Experts of a small language model.
Experts: 40 experts in each of 9 layers, a softmax router.
Below are experts of layer 5 (counted from 0) of a mixture-of-experts language model. Rows are named router (the router's row for the expert), gate (a neuron's input weights, with its number), up (a neuron's input weights, with its number) and show model dimensions 0-255. Each number is 50 + 12 x the weight over its row's rms, rounded and kept within 0 to 99.
Before each expert's rows: "gets" lists some tokens that make up at least twice as much of what it gets as of all text; "comes after" lists some tokens at least twice as common just before its tokens as in all text. This comes from a sample of Wikipedia text that the model never trained on. Tokens count by the router's weight.

# expert 17
gets: "0", "5", "2", "8", "3", "4"
comes after: "1", "0", "2", "9", "8", "3"
router:58 74 37 63 64 68 57 40 42 60 28 55 27 77 57 66 59 51 23 48 44 42 60 38 64 57 55 57 16 45 38 38 56 26 73 39 59 56 45 63 57 46 68 48 54 48 32 66 59 43 33 78 53 46 55 42 61 42 27 41 51 63 45 43 68 60 45 53 25 64 65 65 60 47 53 54 24 45 35 66 45 68 57 33 38 32 35 46 42 50 65 32 35 57 31 45 33 28 49 53 53 63 42 41 24 55 71 37 40 70 44 36 44 62 36 57 55 59 58 55 64 61 69 62 36 58 57 47 26 66 57 62 50 52 27 42 41 46 51 39 53 66 39 61 52 64 45 42 44 48 43 49 30 40 52 76 61 47 60 44 46 72 50 61 66 61 53 33 32 40 46 52 42 59 23 64 50 60 60 62 54 70 35 34 58 57 47 31 47 40 41 56 55 61 46 62 45 59 48 60 48 41 63 48 38 52 54 55 30 54 54 65 44 64 67 47 46 51 41 59 53 62 65 29 54 65 67 58 44 44 52 56 56 44 41 59 48 51 56 51 28 46 56 49 35 52 51 28 42 55 48 58 54 49 36 50
gate0:55 40 67 57 39 48 62 52 44 62 41 49 36 43 50 60 43 59 64 60 56 43 30 35 55 37 48 55 27 46 51 40 39 42 58 59 69 55 56 47 44 43 48 64 47 65 56 47 25 39 39 66 56 42 61 55 60 48 61 43 44 54 66 21 60 44 56 31 57 67 46 47 28 36 57 43 45 36 42 42 44 50 45 41 31 64 43 49 48 28 47 55 66 66 62 61 37 31 25 36 63 65 58 65 34 29 64 45 45 41 40 31 45 40 52 64 41 54 39 32 61 67 32 44 39 43 48 58 25 56 49 67 49 45 51 56 55 38 61 32 34 36 46 40 35 48 69 42 28 47 50 62 60 57 57 58 63 63 80 64 47 76 19 50 62 52 59 61 45 40 34 27 70 51 45 37 57 53 59 55 61 68 37 38 39 44 55 37 54 47 54 50 59 45 61 52 67 56 40 65 60 59 45 52 26 42 47 45 46 61 45 79 08 30 52 58 41 58 29 59 57 51 54 48 51 37 61 57 67 52 58 51 47 46 59 42 39 62 73 46 60 39 57 74 78 50 49 43 59 43 46 49 34 52 46 28
up0:38 58 39 47 46 31 48 55 56 55 66 42 48 39 59 41 48 53 60 39 52 43 58 78 48 65 60 39 68 35 51 66 56 56 49 51 65 41 47 51 31 41 52 65 45 46 47 58 43 49 33 42 48 48 61 31 62 30 51 51 72 51 66 41 39 25 33 49 55 46 37 62 62 65 53 52 43 89 68 46 45 40 52 40 27 39 47 71 50 71 39 63 27 46 50 62 71 54 63 59 52 60 32 49 59 56 49 55 50 34 57 54 44 61 55 69 55 54 80 43 25 56 47 25 59 59 54 52 64 34 47 42 46 40 38 61 57 48 54 31 44 42 47 47 55 65 44 34 55 58 56 67 71 55 71 55 46 48 51 55 50 55 64 45 70 29 72 57 62 34 69 52 72 46 54 62 45 47 46 46 61 72 35 52 72 38 64 54 54 53 48 39 60 63 54 21 48 71 65 43 50 32 33 46 49 51 70 59 44 46 39 48 64 44 50 53 59 81 33 37 78 42 44 28 60 53 44 46 60 72 45 45 60 26 50 48 52 72 17 52 40 51 67 47 64 61 47 51 60 41 40 52 54 48 45 54
gate1:46 61 41 55 49 39 44 72 31 25 45 49 37 43 57 25 61 53 67 34 52 60 50 62 51 42 49 64 78 37 22 33 58 34 40 19 56 56 41 41 50 20 38 50 50 48 38 52 40 47 66 57 57 15 54 45 43 37 49 63 57 51 54 53 66 44 53 24 27 57 35 52 54 55 47 56 73 50 51 48 45 61 48 47 58 50 34 51 50 23 46 44 52 52 47 33 50 32 51 34 49 49 43 36 48 55 45 45 42 67 40 54 49 34 22 53 50 50 40 44 15 24 50 47 49 53 72 34 50 46 65 33 37 64 42 45 73 42 54 56 37 30 42 41 52 56 60 75 62 57 53 60 55 56 46 70 54 59 50 61 40 55 55 48 46 34 38 59 48 31 56 72 73 59 38 57 74 49 50 41 25 78 55 47 59 60 49 58 59 47 49 46 60 59 58 62 51 37 46 39 43 76 29 41 51 48 52 54 59 58 41 57 35 52 53 47 40 37 51 47 55 39 68 42 39 62 38 64 49 61 46 43 48 45 43 57 42 76 50 52 51 71 65 69 43 49 37 32 54 70 62 63 41 42 34 60
up1:52 34 60 65 57 47 42 52 54 68 55 50 60 53 59 24 53 32 46 65 72 51 70 40 58 45 48 49 63 38 39 71 68 31 54 53 48 61 56 46 49 38 41 60 60 59 47 55 50 55 50 51 54 54 46 46 65 59 54 69 48 20 47 45 54 45 29 32 53 51 44 68 61 41 39 54 44 50 67 69 47 85 78 69 45 41 46 53 50 58 67 51 40 49 53 31 57 45 64 51 63 50 48 64 39 40 70 34 58 43 46 43 49 37 27 45 48 49 37 54 51 27 32 60 64 50 68 27 57 41 49 61 60 32 40 38 47 32 37 61 51 21 39 27 47 53 64 52 57 46 46 59 50 67 38 40 66 37 58 48 68 58 49 56 53 52 65 34 55 40 52 47 53 52 37 65 47 32 41 62 53 50 19 42 71 70 41 40 51 32 59 70 60 42 74 66 47 32 35 66 32 45 79 62 46 14 44 36 68 59 49 54 39 39 61 50 55 55 60 48 44 52 70 71 62 39 40 50 66 45 64 53 61 57 61 45 50 45 43 25 61 49 67 66 35 54 40 47 57 58 44 48 48 47 38 58
gate2:70 33 45 61 50 61 16 38 63 54 52 38 39 46 62 40 51 54 41 55 45 32 46 30 44 53 54 59 27 46 47 44 59 54 51 31 80 76 55 40 63 49 49 64 50 61 48 49 35 44 34 62 39 70 79 65 39 38 58 48 57 42 68 33 44 62 65 35 30 45 49 38 45 32 42 21 46 59 56 35 37 49 45 53 49 48 32 43 47 47 24 70 61 31 61 28 39 63 36 53 39 47 73 70 43 53 36 34 67 33 43 52 37 65 59 52 33 34 35 58 55 57 32 42 47 62 64 51 28 46 75 60 72 60 58 54 29 29 42 60 52 61 59 45 62 45 44 60 38 26 64 53 59 37 65 45 52 57 35 44 61 72 49 52 50 54 58 43 37 35 56 66 62 43 54 57 40 60 46 48 29 29 44 32 50 46 65 40 49 48 68 51 57 35 58 51 37 60 45 70 53 61 50 46 44 61 42 55 42 51 77 60 54 53 31 63 55 55 49 63 49 68 51 52 50 63 62 60 41 55 77 45 51 37 51 49 39 51 39 63 48 44 41 67 61 55 31 54 44 30 60 48 58 50 50 56
up2:35 57 51 63 53 54 54 52 46 49 53 44 53 41 36 49 55 35 48 47 47 52 35 40 34 42 60 65 49 32 45 26 47 48 51 45 48 66 47 42 55 38 64 80 16 57 57 63 48 58 44 65 76 35 78 72 52 39 39 48 35 64 39 52 47 63 67 59 38 66 53 38 42 52 57 37 68 48 58 44 54 58 46 49 32 35 39 51 48 47 38 44 26 49 25 73 75 51 29 56 70 42 49 49 44 63 34 58 20 67 61 25 38 69 32 50 51 48 35 52 78 42 74 35 55 49 36 49 61 44 49 57 61 65 53 49 39 59 33 39 74 30 39 34 76 48 51 29 55 45 43 52 56 44 49 63 55 43 45 45 38 45 62 35 48 31 52 45 50 40 56 57 35 74 47 50 65 47 65 41 45 39 36 63 34 64 58 40 46 54 52 67 48 43 33 51 62 42 42 36 51 53 44 35 53 61 44 27 23 66 73 45 47 48 43 59 44 48 47 43 63 43 40 65 51 29 56 61 48 63 49 37 71 53 47 44 51 43 31 55 41 66 34 41 48 73 45 50 39 53 71 44 51 40 48 41
gate3:42 77 59 44 54 48 52 44 43 55 49 73 56 55 48 48 38 54 32 52 42 27 59 31 61 53 56 51 42 23 20 35 61 62 63 63 44 26 49 36 43 37 68 65 33 51 39 52 54 56 46 33 52 40 57 32 36 34 51 62 56 70 46 37 45 49 54 34 54 31 37 48 66 45 45 32 45 39 51 49 64 70 45 38 53 52 37 57 39 35 58 45 66 44 42 50 21 66 71 45 62 59 56 58 34 57 49 61 59 54 60 55 46 50 51 48 60 53 69 47 40 68 42 58 33 67 42 48 48 55 31 55 40 49 54 74 47 38 44 47 68 64 68 73 49 63 44 51 35 38 88 51 57 52 59 53 52 41 53 50 54 68 39 52 63 52 38 66 44 51 38 39 61 60 69 54 41 48 53 50 46 27 39 50 39 48 59 45 50 50 48 65 59 36 55 72 47 51 55 81 75 52 47 59 54 56 80 52 58 35 60 53 43 53 53 41 52 55 58 50 60 48 54 51 27 62 60 61 42 22 45 39 80 48 68 51 42 46 56 65 25 79 67 42 32 61 47 46 41 28 45 44 38 41 33 47
up3:47 34 44 46 47 60 49 42 51 39 68 37 63 34 48 53 59 43 54 31 62 28 60 53 32 47 48 60 26 87 39 71 41 37 61 36 53 63 57 38 64 39 37 38 57 73 49 53 72 29 34 49 39 48 33 54 40 60 61 58 47 57 57 35 53 51 52 27 39 58 57 38 52 51 61 49 64 68 44 52 63 25 56 41 86 42 35 30 51 43 66 38 58 48 49 24 55 58 68 37 45 64 42 38 35 41 31 53 31 24 54 53 61 51 59 63 50 47 53 62 51 53 30 31 55 40 57 37 37 54 47 52 53 63 47 58 52 59 49 39 55 48 34 38 48 74 57 54 27 60 72 38 49 41 50 33 54 47 74 47 46 60 58 29 42 47 42 58 60 46 73 60 54 22 63 48 46 68 38 46 72 40 48 45 41 57 62 50 46 37 54 50 64 66 40 55 52 66 63 47 51 59 42 44 44 29 61 79 60 41 81 58 49 58 49 31 49 35 59 36 38 58 44 58 56 55 61 62 40 57 31 46 70 49 53 55 41 67 58 48 65 57 45 28 42 52 63 40 40 52 46 56 38 43 50 56

# expert 0
gets: "0", "1", "2", "9", "3", "8"
comes after: " ", "1", "0", "2", "9", "8"
router:39 65 46 74 64 63 50 56 45 57 48 42 55 56 79 46 36 51 58 37 40 46 41 61 41 62 66 53 57 52 52 51 62 39 50 40 48 72 42 40 61 53 58 47 53 38 45 51 53 45 48 63 38 44 69 51 68 44 48 39 52 48 55 47 42 52 47 69 52 76 81 67 71 63 62 64 42 20 54 61 63 49 43 46 56 20 47 57 35 57 45 36 45 65 46 62 59 52 56 61 46 42 61 48 61 61 71 40 47 59 39 78 55 55 45 38 36 57 39 63 55 51 52 50 41 52 51 57 24 48 45 70 52 55 52 28 53 47 61 50 59 57 56 53 59 58 40 63 42 53 40 29 64 51 67 52 66 26 49 43 37 81 57 68 45 42 59 47 40 42 61 32 37 46 38 32 62 73 72 58 64 48 51 47 41 48 40 50 34 41 37 28 47 39 42 73 37 77 73 71 57 56 53 51 33 70 57 52 33 36 67 61 51 51 31 55 71 51 49 65 54 49 38 32 34 62 65 34 70 40 50 85 59 48 65 55 41 68 39 58 44 49 35 46 52 60 38 65 41 54 46 44 61 60 48 28
gate1:66 67 55 32 44 45 68 52 38 51 57 62 48 48 38 52 42 47 60 50 44 68 33 28 36 54 51 55 55 63 21 58 69 57 41 47 33 59 46 21 61 41 49 66 55 62 48 50 46 59 47 38 48 34 60 35 49 39 56 56 48 59 54 36 54 54 62 38 50 76 37 55 39 47 56 73 65 56 60 45 42 62 61 63 31 52 24 49 33 35 27 33 45 67 65 46 37 49 53 70 31 28 44 46 63 50 50 48 76 38 59 47 65 59 60 53 42 52 42 40 49 30 50 67 74 44 59 42 36 56 48 45 49 37 24 52 35 53 66 38 27 54 20 55 53 70 47 48 52 36 53 57 32 49 54 17 40 52 29 80 51 60 50 64 43 55 38 48 51 49 63 63 31 44 47 60 79 51 60 55 36 57 23 31 58 58 45 52 56 32 53 51 45 54 48 49 56 56 51 41 57 35 56 61 42 42 59 57 62 42 57 40 29 60 40 60 37 53 49 63 42 36 26 43 49 40 33 43 46 60 48 49 58 48 57 55 77 32 65 49 54 57 54 54 30 38 27 73 53 59 55 61 61 44 48 49
up1:60 60 24 56 60 35 43 49 24 68 41 66 52 45 45 39 61 44 65 50 49 50 47 29 47 53 50 79 26 57 47 45 65 46 38 33 28 51 52 42 60 48 48 66 45 55 38 54 32 83 49 57 42 43 68 52 68 45 46 51 42 55 52 62 84 60 61 37 50 56 58 61 48 37 56 48 44 59 39 40 43 44 76 65 21 35 40 39 71 65 73 48 52 55 41 56 54 57 18 64 56 56 53 56 40 27 62 54 44 71 51 41 28 36 49 33 51 62 40 42 51 40 61 45 54 64 57 52 60 33 44 48 41 47 50 47 25 59 62 61 45 56 51 65 44 48 30 57 41 52 53 47 38 66 62 26 58 51 33 47 47 47 34 35 58 52 34 37 66 43 60 78 51 57 57 44 72 51 69 55 47 31 46 47 56 48 47 37 41 40 49 55 41 69 38 54 56 44 62 60 30 52 45 64 67 74 45 78 61 58 39 55 58 59 74 32 33 56 57 46 45 44 44 43 56 50 60 42 40 50 41 53 48 58 50 41 63 47 48 43 50 17 56 45 45 52 52 39 42 41 18 61 33 63 60 53
gate2:71 62 56 61 71 44 76 60 71 48 38 57 50 53 60 34 50 42 49 70 63 61 58 43 49 46 57 75 58 52 52 56 64 50 46 51 47 61 53 39 42 48 55 59 34 60 54 41 54 38 63 58 72 61 31 57 55 48 44 29 50 36 41 71 52 66 60 61 64 83 49 46 31 54 59 55 42 37 59 37 70 52 56 63 49 45 42 40 34 54 42 64 58 41 50 44 28 19 58 43 36 49 34 39 69 89 61 61 55 68 50 68 49 50 52 47 32 29 40 21 43 52 33 53 47 64 50 40 46 63 65 29 36 69 56 35 52 88 50 61 56 47 62 58 54 58 40 63 44 38 69 66 57 50 46 43 47 33 54 29 36 39 31 54 40 50 53 44 51 81 44 51 40 71 55 49 58 50 56 44 50 43 53 51 69 34 45 49 48 61 47 52 60 45 36 54 42 48 55 33 64 53 41 57 46 62 43 49 56 48 41 70 45 60 52 43 47 47 66 66 62 40 43 54 36 51 35 43 54 41 38 70 74 50 51 56 40 51 62 52 29 52 64 75 38 43 19 57 32 56 59 51 59 46 57 36
up2:44 49 40 45 41 71 34 51 45 36 51 59 49 37 64 31 38 57 44 42 56 75 29 55 70 36 47 62 26 65 18 49 49 32 36 45 40 67 47 37 46 46 48 50 73 60 69 41 79 51 55 54 32 46 50 37 48 45 49 42 67 58 58 30 41 38 49 63 58 59 56 56 56 47 70 48 48 45 48 41 55 62 62 52 60 60 50 45 44 56 36 51 51 40 62 54 39 59 56 48 33 52 32 40 48 48 33 34 63 61 25 52 61 60 61 52 54 49 45 59 48 63 41 38 50 66 43 50 25 43 28 33 50 41 58 63 52 50 51 58 46 31 41 44 35 31 68 53 51 59 40 38 38 42 58 38 35 44 68 73 65 48 66 17 51 56 34 34 36 32 34 55 45 52 54 42 50 29 43 74 63 63 59 47 54 42 25 45 26 54 52 40 59 63 50 33 66 44 67 54 47 52 74 52 58 67 46 43 74 55 39 58 63 65 49 57 39 62 32 46 73 45 52 62 29 58 57 78 60 63 39 46 53 58 33 63 43 57 66 52 60 41 53 49 68 61 63 57 43 35 51 74 37 51 52 38
gate3:61 47 50 53 42 45 40 46 53 52 36 33 50 49 61 28 49 43 61 22 45 56 30 35 46 63 61 46 32 53 49 67 36 58 53 40 36 34 50 58 53 37 48 52 50 55 70 55 52 61 54 47 57 44 62 66 42 51 41 62 54 66 20 41 52 44 34 58 37 50 56 42 62 50 41 42 45 50 62 41 61 41 45 46 74 48 33 55 53 70 63 64 40 50 61 45 72 47 45 39 49 48 54 49 37 47 70 53 52 47 39 66 32 28 36 30 41 43 39 58 57 66 39 52 46 37 42 56 41 35 28 62 78 32 58 49 35 45 44 37 37 50 64 57 30 74 58 68 64 53 62 37 42 73 35 42 42 44 26 44 43 34 62 40 36 53 74 44 44 54 78 52 58 36 55 59 63 65 46 58 48 56 63 52 60 54 53 77 31 27 40 63 52 54 55 70 70 65 33 57 49 65 44 60 47 81 70 47 52 52 58 51 20 65 49 43 52 60 33 43 47 45 37 68 48 21 54 50 51 50 21 58 65 66 48 56 38 66 70 46 36 51 55 43 38 59 44 64 33 48 31 51 49 56 58 34
up3:47 53 45 62 45 72 56 46 64 57 43 61 73 65 80 64 26 56 67 38 49 54 46 68 51 58 25 59 45 61 47 69 41 38 37 28 44 41 63 53 60 39 68 48 62 49 71 44 54 48 38 72 37 66 42 68 44 49 57 24 42 37 55 53 51 24 32 47 50 35 37 57 54 57 79 39 44 47 45 42 84 40 32 39 46 57 46 62 62 50 47 55 41 48 73 35 35 54 63 50 53 37 75 44 40 59 45 70 44 64 37 55 49 64 63 51 57 50 35 43 48 59 48 38 41 43 72 48 63 43 38 48 72 41 50 46 48 45 41 47 64 24 60 44 49 46 58 59 69 76 33 42 42 35 46 37 46 59 34 38 81 29 37 67 36 64 48 29 61 62 47 53 60 45 35 57 45 48 69 49 34 51 46 46 63 69 47 54 54 61 56 71 56 64 47 52 55 45 58 52 50 44 47 62 49 36 55 43 53 32 45 41 65 57 63 44 50 30 33 41 62 40 56 51 48 35 40 54 61 55 59 56 48 55 37 71 59 54 58 50 40 39 27 53 52 33 71 33 62 47 29 40 45 67 54 44
gate4:33 50 45 54 40 43 24 62 54 41 42 56 34 72 45 37 53 50 90 39 54 56 59 62 50 51 53 67 34 30 43 45 50 59 45 63 54 58 49 46 32 75 48 53 46 56 61 40 51 60 58 32 49 64 56 51 63 69 50 46 65 57 36 63 55 39 38 61 45 50 72 46 65 56 48 41 33 52 66 30 57 55 65 38 57 43 60 37 58 47 65 55 53 64 52 59 59 70 44 44 63 42 41 40 41 37 66 31 20 52 43 55 55 44 69 54 45 47 27 42 53 60 40 36 46 49 64 33 62 51 35 64 46 57 56 64 77 54 54 48 49 49 61 48 39 36 58 46 48 29 66 73 43 27 41 29 42 58 67 57 31 60 42 36 70 50 62 47 40 49 58 52 35 37 43 41 58 72 40 44 59 47 62 68 58 49 51 58 45 33 63 34 61 29 32 55 48 62 29 47 51 67 65 70 30 73 66 49 44 49 59 66 48 35 41 48 50 58 55 63 66 31 70 43 56 54 69 62 65 51 69 63 40 45 41 54 47 67 56 59 57 57 63 53 62 51 53 67 60 19 51 52 68 29 39 47
up4:42 39 29 26 66 65 50 46 41 69 31 52 41 54 34 49 45 67 55 55 56 70 16 40 57 52 54 52 53 72 30 32 44 66 63 51 36 39 38 52 57 51 44 76 45 54 34 90 44 44 36 36 28 39 18 53 38 53 42 69 62 49 49 32 45 49 42 61 54 56 57 61 81 71 51 42 42 67 61 37 27 55 61 61 79 45 54 49 45 55 49 23 35 45 60 45 36 49 66 47 47 50 60 49 58 29 53 42 61 48 53 49 53 61 39 44 64 62 71 37 36 70 68 30 61 39 68 62 39 41 43 59 38 65 66 58 75 49 72 54 58 52 52 44 49 38 41 55 54 53 65 53 47 61 45 41 57 43 66 43 64 54 46 59 56 44 50 50 45 53 45 55 44 65 65 64 64 16 54 46 57 67 48 43 57 69 42 32 53 43 58 46 74 60 55 50 61 48 44 52 62 47 66 51 58 48 50 46 38 64 77 57 51 46 39 48 27 45 56 69 51 42 57 40 60 46 35 53 58 54 47 53 69 29 60 47 66 59 36 56 48 60 40 61 49 42 35 45 52 39 37 53 40 53 47 54

# expert 18
gets: "0", "5", "2", "4", "3", "9"
comes after: "1", "0", "2", "9", "3", "8"
router:50 61 47 58 66 62 39 57 33 61 25 45 51 73 67 63 29 62 41 55 41 37 57 39 39 64 60 70 44 54 40 38 66 31 67 74 54 56 47 43 62 61 58 55 58 48 26 45 60 53 47 68 52 65 40 52 43 31 31 38 61 77 62 40 70 54 57 82 34 60 68 57 53 55 63 57 21 44 45 41 53 61 55 53 44 24 45 38 33 54 48 21 53 57 43 38 68 64 52 71 43 45 56 57 51 53 69 37 38 60 25 36 43 61 45 58 41 42 60 47 65 67 59 58 41 46 48 75 50 33 53 58 38 61 32 32 47 48 49 46 76 60 43 56 43 50 51 52 50 46 40 29 50 43 45 62 48 47 56 29 39 72 55 46 48 56 65 38 52 49 54 54 30 60 49 46 50 66 48 52 63 62 39 48 41 57 44 57 20 41 60 61 57 36 60 54 37 59 58 59 45 47 44 60 37 56 56 65 58 40 64 58 70 66 41 36 61 44 57 69 50 65 61 32 56 60 79 42 52 35 51 54 36 24 41 61 54 51 42 37 22 54 62 56 40 36 57 43 52 56 46 57 53 52 23 61
gate5:42 44 48 57 66 41 33 45 50 54 63 44 42 45 51 65 44 23 48 52 58 49 39 39 45 45 69 46 57 46 52 36 56 58 39 46 40 56 53 57 31 37 54 14 62 68 45 62 42 60 51 43 58 61 44 39 57 47 50 52 36 49 60 46 65 51 54 53 62 52 58 30 37 47 66 57 37 71 50 47 34 55 68 55 30 34 55 67 50 49 52 71 51 47 46 61 48 47 31 58 29 59 36 51 27 45 50 31 57 68 49 52 54 57 31 74 78 32 56 52 37 74 63 72 48 48 31 49 74 40 40 44 40 56 44 44 69 50 72 32 60 60 43 50 52 49 54 51 58 45 40 46 57 38 41 58 34 39 31 35 66 32 52 69 74 30 66 61 55 82 32 52 33 27 74 54 52 36 53 42 62 57 68 44 52 61 65 73 49 44 60 54 72 46 50 50 40 72 67 51 64 40 68 74 57 53 30 46 53 55 41 42 26 32 50 43 33 42 65 51 50 54 81 49 38 55 58 64 37 59 40 51 64 52 49 43 51 50 49 44 42 58 28 56 59 29 62 58 44 44 47 36 49 55 53 50
up5:41 34 52 41 31 52 42 33 44 44 52 54 58 65 35 53 54 54 60 31 47 26 63 41 48 58 21 36 58 52 47 35 64 32 54 41 45 40 29 50 55 57 54 58 37 56 65 33 45 61 47 53 47 52 43 48 39 46 60 56 54 43 55 48 32 32 60 81 54 65 66 48 42 51 46 35 83 54 27 58 49 64 50 45 49 51 33 75 64 49 31 36 76 54 30 53 55 48 49 45 44 30 45 48 63 42 62 28 53 59 43 49 55 43 50 49 42 35 69 41 52 30 28 37 71 35 73 64 47 73 26 57 38 48 56 56 64 66 42 54 56 29 55 66 69 50 50 53 74 67 28 41 37 50 52 50 65 54 55 47 31 48 59 40 44 57 50 40 50 58 55 61 54 50 35 48 24 50 31 37 53 45 62 64 54 66 66 54 30 57 47 51 56 68 40 43 14 42 36 39 32 50 52 45 24 65 49 44 55 31 38 55 39 51 46 52 55 49 59 47 55 65 31 43 63 27 48 63 38 51 51 63 54 62 46 53 33 48 61 58 72 57 41 53 42 55 53 62 67 37 37 40 45 54 67 69
gate6:63 51 45 48 60 62 52 66 32 76 62 40 49 68 42 51 68 60 32 44 53 35 56 39 47 36 40 58 54 32 50 34 44 56 61 75 54 35 53 53 51 43 65 59 38 25 69 51 27 47 54 55 49 40 24 57 47 42 41 54 52 44 68 66 41 68 43 55 45 44 55 60 56 41 56 60 44 61 55 61 58 45 55 43 46 61 58 36 61 59 27 51 48 67 33 69 35 52 20 48 60 58 35 75 48 48 61 41 39 50 58 37 28 46 40 60 58 45 51 55 33 42 37 35 58 26 45 43 68 49 64 54 56 43 53 77 68 45 45 28 49 38 65 58 36 49 55 38 52 40 24 59 56 48 43 52 46 33 41 41 64 75 62 16 59 37 36 25 53 34 28 56 56 52 51 54 37 65 68 51 51 56 57 43 39 52 48 54 54 51 65 37 42 44 71 60 58 52 55 46 54 33 31 99 63 67 50 67 47 51 37 59 59 43 45 51 32 73 60 44 41 60 44 60 43 51 70 49 66 49 48 69 45 55 49 40 50 43 43 47 59 50 45 69 48 29 54 61 55 51 44 50 66 53 39 49
up6:46 40 64 71 50 49 44 36 51 54 56 51 34 50 68 50 49 68 53 55 94 42 56 46 63 54 57 31 54 41 44 49 55 30 37 57 34 51 57 42 30 62 55 41 56 48 60 22 67 29 39 64 39 40 44 51 50 80 55 54 60 53 59 49 50 48 51 50 56 25 49 49 39 70 58 48 55 59 53 42 59 43 61 26 69 42 60 65 18 30 47 57 56 52 54 44 49 45 60 59 51 53 56 59 42 49 78 56 41 49 71 37 60 38 60 29 50 69 46 30 57 64 46 55 17 42 50 52 64 56 47 52 53 62 41 51 39 46 33 44 61 52 31 47 45 28 44 50 52 12 31 57 69 53 55 56 66 43 35 50 56 68 70 59 34 41 59 60 54 48 46 39 42 37 41 44 55 57 40 60 29 46 47 55 59 47 41 47 70 45 64 53 56 55 50 51 66 63 29 45 44 41 50 53 45 42 45 83 43 72 59 42 60 64 75 40 59 48 57 55 40 60 50 62 75 52 45 35 73 33 44 58 63 51 40 38 54 45 43 47 64 41 52 69 20 36 57 49 51 39 62 44 51 38 34 50
gate7:41 45 60 51 35 37 67 44 45 64 46 61 48 73 58 49 54 52 38 49 31 72 65 62 49 51 52 72 65 43 46 49 42 36 47 44 50 57 66 22 32 59 76 45 53 68 50 39 42 59 57 54 43 65 59 66 51 54 38 18 52 54 56 45 61 50 45 39 67 34 38 58 68 53 42 48 42 37 76 42 37 60 29 49 43 49 52 34 39 40 52 68 50 44 31 41 56 42 59 61 68 50 69 58 40 57 52 53 29 68 39 49 53 41 43 47 57 52 56 40 50 56 62 68 77 54 45 70 60 30 46 26 48 46 41 42 52 40 49 43 51 55 57 63 31 54 45 74 40 82 45 47 17 37 42 56 53 46 53 68 49 54 56 59 59 34 42 38 36 73 60 46 55 48 40 52 46 55 58 58 56 53 44 60 71 42 65 70 40 52 59 56 22 64 63 40 47 59 52 74 69 41 40 65 62 65 60 37 64 53 62 48 75 50 44 38 46 62 26 75 38 68 61 53 55 57 65 35 66 34 43 63 62 48 45 61 39 38 54 72 45 35 67 69 40 44 50 64 54 46 68 51 50 60 58 52
up7:68 45 41 70 51 47 20 44 31 56 40 49 40 59 51 45 50 40 57 56 16 52 63 58 68 42 44 56 40 52 47 65 35 50 41 33 33 43 68 57 66 54 71 50 54 32 43 52 49 40 67 30 39 52 71 38 51 35 36 40 58 61 44 75 57 59 39 45 47 59 53 31 54 68 57 47 69 42 58 62 66 65 48 57 51 20 58 46 64 49 48 32 62 56 45 65 55 52 39 59 58 52 40 46 41 48 54 48 35 43 57 43 34 52 28 62 55 54 49 48 78 71 42 50 69 34 57 23 64 43 35 53 55 61 53 51 45 63 31 46 53 34 34 61 47 60 58 46 54 58 41 54 49 75 50 65 57 69 72 46 56 24 48 62 44 29 50 59 44 17 58 24 38 51 58 41 41 57 53 34 32 65 59 52 55 56 41 62 41 52 63 54 23 43 57 54 58 64 47 53 41 63 48 47 51 39 60 57 62 50 57 90 64 38 39 47 56 39 49 50 36 50 44 37 46 46 43 38 58 49 53 39 54 45 56 46 14 42 57 73 64 63 51 60 37 55 46 57 47 60 68 46 43 67 33 64
gate8:54 56 36 54 51 61 76 50 51 49 66 62 34 33 50 31 58 75 60 37 44 55 57 39 52 59 53 41 46 54 30 43 40 37 45 64 60 55 38 41 57 63 60 44 37 40 50 46 43 43 42 70 47 52 74 32 37 63 47 52 64 40 57 61 64 65 48 57 39 50 54 58 53 28 67 29 50 43 67 56 59 46 56 62 35 46 49 58 49 55 40 40 64 58 60 53 39 46 60 45 50 65 64 42 50 26 60 52 48 69 43 55 36 59 52 48 48 33 61 47 56 41 64 43 53 44 34 45 46 37 42 55 64 58 58 46 70 47 35 62 53 56 41 34 33 51 50 52 72 43 73 49 42 53 43 51 55 40 46 52 55 29 38 66 43 32 50 69 42 59 45 44 63 13 38 36 41 40 43 64 55 51 60 27 63 31 71 44 53 23 48 49 51 23 36 33 70 52 23 31 51 55 56 38 53 60 43 48 61 67 58 15 40 46 25 54 68 46 57 33 44 55 46 38 65 58 52 42 33 40 44 53 36 29 52 53 35 55 40 58 65 38 67 37 40 60 64 51 68 78 55 41 33 30 22 58
up8:46 61 50 17 49 47 59 53 51 30 55 53 60 56 51 54 51 30 36 53 59 36 73 50 41 84 40 65 61 55 49 48 49 46 60 55 54 53 42 67 37 56 47 59 57 22 34 52 29 44 53 72 60 59 54 53 58 36 48 39 47 58 57 58 56 39 67 36 27 47 41 59 35 58 40 49 59 42 61 63 62 61 67 56 46 51 50 60 36 63 49 48 49 39 40 49 51 35 47 44 43 64 57 43 50 69 53 69 47 51 41 56 69 60 59 47 48 46 48 45 45 68 49 26 46 57 46 58 52 44 46 54 57 49 38 65 36 40 42 45 74 30 49 47 34 32 50 60 34 38 34 33 55 40 45 41 32 58 56 33 21 90 39 62 66 83 62 51 40 57 49 57 41 56 57 49 66 50 50 37 46 35 61 51 41 57 32 55 48 33 49 50 42 52 81 48 32 35 51 66 56 44 51 73 28 55 67 35 71 74 66 57 57 45 39 64 47 48 59 71 55 48 67 46 49 82 71 60 39 36 50 33 61 40 63 69 23 53 43 34 49 39 50 61 57 53 55 42 61 45 41 40 51 45 54 37